Below are experts of layer 8 (counted from 0) of a mixture-of-experts language model. Rows are named gate (a neuron's input weights, with its number), up (a neuron's input weights, with its number), down (a neuron's output weights, with its number) and show model dimensions 0-159. Each number is 128 + 32 x the weight over its row's rms, rounded and kept within 0 to 255. Numbers have three digits each.
Before each expert's rows: a language model's description of what the expert responds to. This comes from a sample of Wikipedia text that the model never trained on.

# expert 49
What it handles: Non-English name letters. Letters and accented byte pieces inside Slavic, Nordic and other foreign names, such as k in Radnički, Svenska, Strømsgodset.
gate0:131166090183094145115168138150155054121080131111146125121098143142106133138081130144086141105137120186135142152111112129099039089070102172127097204081089141117061104127112068148126101092099107174161127141136166118127069129145158119157120140143155090108144150140089079140169177118127093121089217110144108144163157180096144137099128136142127151111071105192130137111123121138133073145143120119083139131094147091086123114056161156135144056137070145173079148163165086144160125087081152
up0:144154131162147144139156115103120173137157172166136118127128070150086091140080104136133152149084120118089161143114154088184114179137151102092141167142184096193139117094131173111110154132154157102102144155089103092066154144084137140134086157175098169178084141120089159171072165141082245176145097191120120103099063089110115166114088101162128128138102127085107137151089139116119122097121108121097130131105086138131129171172056117108112136137110208133158137089088147183086121137120181
down0:160147163158147162149066134093115173162132108112089072128129142212064159132068063155140118083114114129148148090159114096127117124154094167088164070145136116129121077101186172156143129203132104141163179101122120106090178121111063141092155189145095069124080104130157074141094119142142111118157096138074145139116133165104145164078122117147180118128143125164112096163124119063113125095175115145126124106144042187090132128147122176115139143137168133065112104122061134149138152156146125
gate1:100102137183163122153154079133083122124147117131101111183110060126182157134169189052165177138122142120094154149125111153124124154129076091070125173170148120089092150154149106133159120164090124152130144134130068115141117133137144199129104143122151149166112095168122150119120124130124148095158114102053151133210097145124156152185121109182152188118136066078102080124146120150116125221067112166143126181121157186137136118086113100189120133138104090178074127105115161096127108103083153
up1:119167178089121141137090130205118198172125126150157120076164168125100070139089107133104211086200131116140128131088144084137163153155143125140158098127156205127196141141171125138111097047172141121124132138093161137170146146131168105137104072108119084132118157105143156082105096120138140088131184151133145067139103119166118079154129122200163128158151169166157148165143164069083141128130116168127137125110095116054178148107107121103115122145178158101147125095130139150134121053115172
down1:186169075149155167154147110100139101184097124121102124163097162055106127075151116140076134121078120157179105085124148132148152212091159130172112134125169186113135200165129112129118162130164169109143154174096107164088107154192115182151123121208171150127095140102094148140129087126086145154094100114102108105064124195113138123129174148108116085129105099152094132129135127133138085110155178106133113113158102111149163121137143168130078079130106116121168102178106042131154185130167084
gate2:125151142184173116128134179071122173142150165133090134154116198111221177109103120163156153108125115149107102106104100128163127143152116080137064115119124110169117153150097095141169152115159117127100049201129119150119116147171121126066107105177149152142142126139116102179107190087182088201159122108119098130057160093147104107107123116114110131143140113110170086146106089136166088093113092114145130085203128185158097151165124105123138144138107146080158145091122165120133166224099154
up2:070127183000104123093112132174112137118132193133136108142120117128137131090166107189100141147097153129063109146051135154147131073112143134109131131113176140122070130129121141137079072150182101169155172157106148191157131134137143150112115103078067127117111155122097150101094116107097144113113172083134092142139102163109118157124154140120134111064102156129131139177114138097145147134127141200124136172104138115052098155097089116166138146171138192164163182187062157104143105136109140
down2:124155101153156196140110090190121134112154105168105105150107170177121118077188124149112149120145146124160149145079134103105119072093129169027174069167160108155133101143183135100112044198166151130171145127142131214157165094154144155132108158082105077117136123130125122133168117103099131076116172092126151124096059134105116119111135103092132100083126140128121116155098160168129127148169151080159128131148124162148133118093104152160191139150122180198124164141092082129175080124080117
gate3:160107130078115135134168110116123209131149116105128150170099130100114157116178194084137095176065156124022067103126119110124176114152129157133136146218157171091082164083108163115112115139127142142168158143143163108121082128184136154123090060181122082127094111141139127114109127114141162164096126137112145096141168140112090118076068142091143100146134139103135138177120092194118105172136108155154125117108220143150141115133164185068071129198142116107128106112132168135148129123142098
up3:114130125112076142093110139139064100119173121119062059069118146101198160154157129101119132112063125180137099161107103135127113115130042115096120147183126120111152151150103192076126121153107118126121096175111112132154114105154104132167164179096144177156133154132155060110129124127122132147093092148146130140106052141152153107137164083144095108145109143147125131091179125220188096075088148145104149100172198141126155076069138117078078100144135140127119157139190079170126109125102108
down3:134098159069109138070103111144196166057196135140094128158114169109105113177165138185069177127126087120138128128122194112139165145106093112122179100140124174157156132133148123147165171128204107163085142156166108110122131167091141122163123109156161104089092154126054073123107144127162129066101085126128139114115151196152054187131127131161117149149138134121107111136138158134172086049139135091117174097084136087091078090121093118136100129070133147138149161152137070167154112111139107
gate4:134095124164191154115203086079094114190139156144083129142094090092106132125102127118073109138086188122129159094129104088091125132146142119118115110137170115200144083130094167109110150103145149153176083139161100058140123156159114132086165117150143144159140129147151121151106093139189130168133156068084131128113121135110131143169143085124172146107091136106121127113146101137219152096074077192158105171109149052115111166044081120171144166085107084148172113085158116121161115099145164
up4:092105093123161154152161171138029119135134076122119141125126077128182092119149131088127195092140107143121075078084174101141125160144091120082153181191123166138085068172125102157135131113117145156159104074104131155116082138129147115139156078129114160096090152189162151127190148132182134126123208117098141084134075128169161162116098044069059140153141147125104134175099133149128144154141133114134151167100092144129105111064092106179109106145099189163136144160129134167121113133120116
down4:136138152114163159148183186080102167136101081123103125151096124137125097137124139084074086111084123175129100146109076096161099178151125100098133125096139094206107080146100124112132137080094132136143113166110186167092102123110130150168045140166151108109191161147123162177164141154169094126113134092127106102168118086139144129147190170118102126218091157157108162209135150139107086105106061178176132117103088161198120117119080098179184135125133127132125090135083154121121129109144149
gate5:116121100080130111120091129172085120127188128087165106165156115135161152095192084146132117123120098082127159158141137091102095142087089200166145140156111090129109125161130102151144201124091152143153142142159098100152044121052199126168170190068125077157122135162153125144154142221152118109126100139133129157129092121132107121184158137148113113135124125121180132163108114118131076108172175129124091163104148109122158121146095075163167190202181083116131115113138105145077132154092076
up5:170116071158111154096120150152136146112141133171188139154107119170100121105207134122113126107096066129140106144132158115150070120095042169124163111076136130145149095110095092120130143150155206132171084149104074163044143095137153108142143162171165135098105164152169110109137110177135102157149104125169154120125097137122166149190150146098110110132134080161067203116119080089153160091110173156142113132135112117090106120146138077181124134142141107112136160116045094107068095111079063
down5:112088082158136149121101120125159100077111144113161127123188111185114070117101079126082164137128159096097157157142187104107128144060102118127113143114089134134182104124130114155179131144125153164166100126100155160124143126152166105187137086123167102128121130126177072187126127144182092170199071138126174152141111171181148206172123152130162091070103093150193167164115120081149141173097120190119100135157114091139154179084116099155153176135126126092127144176104079151102143147060141
gate6:133143162148138128120092144102194133099112142073130168139097124093171168161166115077156134084152214152157113164135121105126109174171093118108124096157177129152145135112152091193139125111114112112167143112124136094145148133148161153159202138098106133134133153143129190089125196116146101101082104101178113169109134127098121209058073126083144058130106117129106152076110191158151098179129119072184165127122109086080125168162137186053141129110126106167161135089087107138094113109138160
up6:160131175063130178090052166132091171127113162158188090131145116048106122118119145183172161099125128163105161146129124118136151067205137081162152179151155176136133137156156119135086157135134109116058129146123143153094116109074092131162090152093145159152114079162109134105119141117123153112089159131114108066124104154113161091109183134096093109115159142126181142118170102076106135138149105108097079126155152178206149158096099168162074152143137121115127164158105083128146069159188078
down6:100138134105094229123083106048152136104099148152111155125171073128153149105141096091097112124127138181120148141119097189151105154134117160147147078180168109096153165136096127113131098183161124077115116176094098107138115137205118137118163137089142107105165130113163165163101063185155175164113083154084125158133144086128161117111144173078147099132138121181086127190121047153119093100126075100138174109120078163126075107138089127207131088146142091163136127122136118149169153113144152
gate7:178106114125079115127103177119136121178188141064084149105196070118060131126144186069096141131114144115147156136149131077141131161145100169153139091110086148068197097150125088187150132102148161125108123104185174154143131124108116127159090206139089140131112069133131123117097097145120109116178130157141129127151106132141166148104055138158151159083081146106134112129119236131150066124078120129140087142135105116124094059163133165030135146135110134142128130094136118144154136120093144
up7:069164197092136151118147137181097145113074119142159078176114167127138118159115148109156101167118077124065119136183177106055129103129123061138099141138140080137127104085147171143070122157124096167125109168083100101056134142070124102106153153135170161141116137097160072091076122086162119143076133165098159154115129147106069136118192124104138080148170119135085117115184081088084108147150101107118110138116169147167145138136130142211168106131126145046167139140117122154140137143173149
down7:148126169113130150141124089138090134189154134070121114095144100144180089060080135134106115119093156081100139090157072066142160108170090136117149152146135076105158160124117155062081154134151087098097124181123176150148130143073116129067098096121094155158152091190131150197132131153117136120129150074082128150125137059115063117138140144149067119173137076148116125184178095060092107106128134099183156110104127160104134141116115170182066117124102103142088098120113167123193162147117114
gate8:121159157085147126080096107150132135093124164190134094143130146116119175126097085108107186145088079128182143127115062184126116129067067128120157219129143127146171196075121120141131092141176109096080102132119087074135110083107091162112143163158112130137108097151125133118098119145113150130146178130128154175083142130127134063135141175097111193064035098141108142171111083163133135112164131118111106113114157176064207156108132132088076135165152108123122167129153134117155186131132133
up8:165145120103175169136191199158092184143086172112125119079103133140141137146137196136124120175142150067148145157112110160116144160103177131146139104107063133133092136163125116081184177198097122076096115143119131134151132153144091094146152080146124069116156091114138071097143135130161146099076079150129084142159129195112168159127195147105133087177109152068109130160173206117097070115099096111150171110147115136087160124147115187141180143092159124094139121120102177120156150148096113
down8:095144122124108210117089134083132125117161142104135155155166098126147094135127156160113110127126199141105076108165091123104159147080128131082138105152103081156120126154146112146135157142083133119192139114185138091148167112142132117143072080078182122164103101118092042111153107134096093126106127125111112110113098072143167136097058116165155136149106083053172196072073112124136148079171149166129155159101192106136105146164122095062165142194153111144126080158129146099155128070130177
gate9:185165146101181126105075087080057100139108133140125200133156164156146081100124149086131137117103168101146168083117157090104081147133122118178065127108133131125155136123134158127111076145119196069149090059087134122157120108122140161140162147100157100157107048158103173036117087136061118158172131085140129200144203123161099102119119122147131093128111114147076085122134123156170103173151147137125137084143141145170063154135098129168159149101117101145109119112088148121148097126168158
up9:157132085123210137146130150132165132151198115108112117112092079129111119138104111114118137136183122168123113211114089167211164106147130115132146134146085149204135153121118123160152110126145144125061107145103123152037115157146152115127109160156112132142087171130093119144149137083174112120146143179168149132109142116060148169130082124155069114109143123151195111145169169144121166112173174124155081175081183134153094178145133091060142136111104204143170086117130098096117161143105185
down9:093094161107140129142105181149118086134133145118109155124139064107123126121060171180136176107108159089109166141180066153120121146134126166152122170067154157161122121126078050141123175142164120176078125152126134220055086104149129098145134149145120114114087154112126181127201113060173179088129136173129177136071081104127075060075072139108132147099092142103134130128114113156108115113126107118180091126139145143142123134182082109110099090095142132099150092086170082117110133093132123
gate10:157128123138136046056182132162126134128162113142126156119064144150163090132135095134070128149139170192100092152140134179123165105130185147187110125103157102189092123096103074144168098175141147123093072101096116108158128155121111085091131143120145126190186109128119123164137076162128122138120139060133177159094145051178119140143109130101152110083175098125085117147131092113115167140119115121150164126111217109103162165127101123192135135117111135111212142110102072088163143083136090
up10:133123217109139116122162131138130136146181124135129150093104082180147116158087132199117109078111190122182134154124108130158108100152136118100107142141078123164119133143116089141176105122101125163136134133103167121146003176134180102084130084137159106095082219098179125135157138107111141122117106112109112097195128132152179123143144193121113176121080070122132118090098043174138101160066128140143167123091128111070111116146171141135119142106117141087125146139148111116070077157101162
down10:165104075152129110114156099125112102143095126153118100131113088080126154066140111102163143134102167089112140148092128143128146178133176085165108143191137156137049082182115128145111158099079125186109082150105151141158132078114155120161104113110089120116087140156101126119167093157169113141102108097138096108107104092130155148111130134091130101144139164111104117134147100194099062142137197030155129155128128074097189140114124117127054091089075194207119136120140109146181149128074194
gate11:115134181099072136118141128106150038139036131179132153144134119167107107153117105144092125158088115135089124106098110136109143190106091102149160105125168146145126122160077106160104184157076097140092093100186129109094164076158154120139092092097114116178195124089090104120163097103178109121146131107111133116147115055142130133068093104082191138125130099126110104161112147142136115188140164061156162095126165087098143064161146196144125087133162119117134144176117104138096198159148086
up11:154120131174203095088118178126112217156176083101125137086130121100127131081184149146110116075157133144192170144157098143126127093105159068118161165101099127130132170119141100149091089113093125082154123174164139124141149144134083153116161116144098130170089103102153111163134087153107177139158107116152144138090143114106094058160134103177157152168129133134120099110141123171111130093089114155110087127113107093106106196091073062056102075099122057181098104135197164130130079131116163
down11:118085088121092040103102165111067139119127111128095094173051128170183126129168196136127073101139124191154115118140080145107141175125135154169104101103166183158118166107103101115078115164164126128069157094144076173219124094150145162177142092115123121111139189139105042105198126116156134120145088155130127130143114129100091165088097128127144096155149155113191118119139120136118118136095128134125123149115126132095103142106139148153149162075203137119152171070155158086117141154178148
gate12:097111152142068118144073119150136121159095051177109073024130073101159114109125083149115083099077110135106118177107141100093093167091144106165138130122162070182201140123121111172110146113115124164172154129144121102102115225147114198124126110115138079106172107116156127143124149153112182128190184102108138111120144077134110146098136130097142168083107122116181113117153090169157156142165119164123179172112139145133124152144184189092178151166127098141130180137143151145114164156119118
up12:165121138164110058136136167126159145162061124122096134111111091176139082059101125118112128096141114076101146149094125086159071191086204101141155142137127136087178161119180106131172104096135132096129187155150052120093114124121073192140182158145140114152199108123145134100087147090107138108161074114122108167135168118130144154154153159092098111112122168107084150087141129114163172190148141191127090099129115174119149120176133115078150086113176188131124124144162118071128188130131134
down12:129154145169058127157160151131108193116128184151190104132111121159099159178089121134083131139126137157149143076095157164108140111078130083133101130158101073185203084069133058142116159081135113114113160150129168161119154131082123111114120092109121155186148129171095165101149138137110138119117157161153113105050083066121151159158155148107109045078122136154133098142159051134100158116109141137142047105075142135146101148165098093100101079116126155120115143196158083163120135126146116
gate13:131114070091090117124187085120150091160157133154124147121147111140110133237121132142134120143098126085135111161152117162115114128135142089095188182122084131116117135097116107133087149120133141118129128139152103127182105089152117113134111145123146085112172162063118138098191116127123134114101113183118129147189107133135115072168152088146078162104133177121132075106107121188053073182203116143163124116145157199189096068087117168132103121187111126099094100128155160055067164172134111
up13:119151127114161076193107134172127136142172152139141097127122125098119079164125125108184045114121138130190162088095129121166156110160125116150139103153164171140136139150188133179106099141103077112093093100161160164169156149136117136115129130136161155090112200095136182158170119193146166105131079148078109157109112138133213047113092103092059157077155126097088095082132140116107134088097095125097212164204144126103135123124116170122155127109074149125148170101106131079137107144133113
down13:055127164133118122132156108123075110092098070132145109122125127086108115160116077104091154158042142171107139165140144196177137172106109090102120161134101152112130139084151180128191149094155093134105089077096107164159115206166148167116129132135116154139096128099134109084098167142162096103167120183184123091140171141170145140125100122154177148118162120136146103146183133078134091112119088223068125154147109143172118124100107151141164152165175121139153093116197151074122163181136100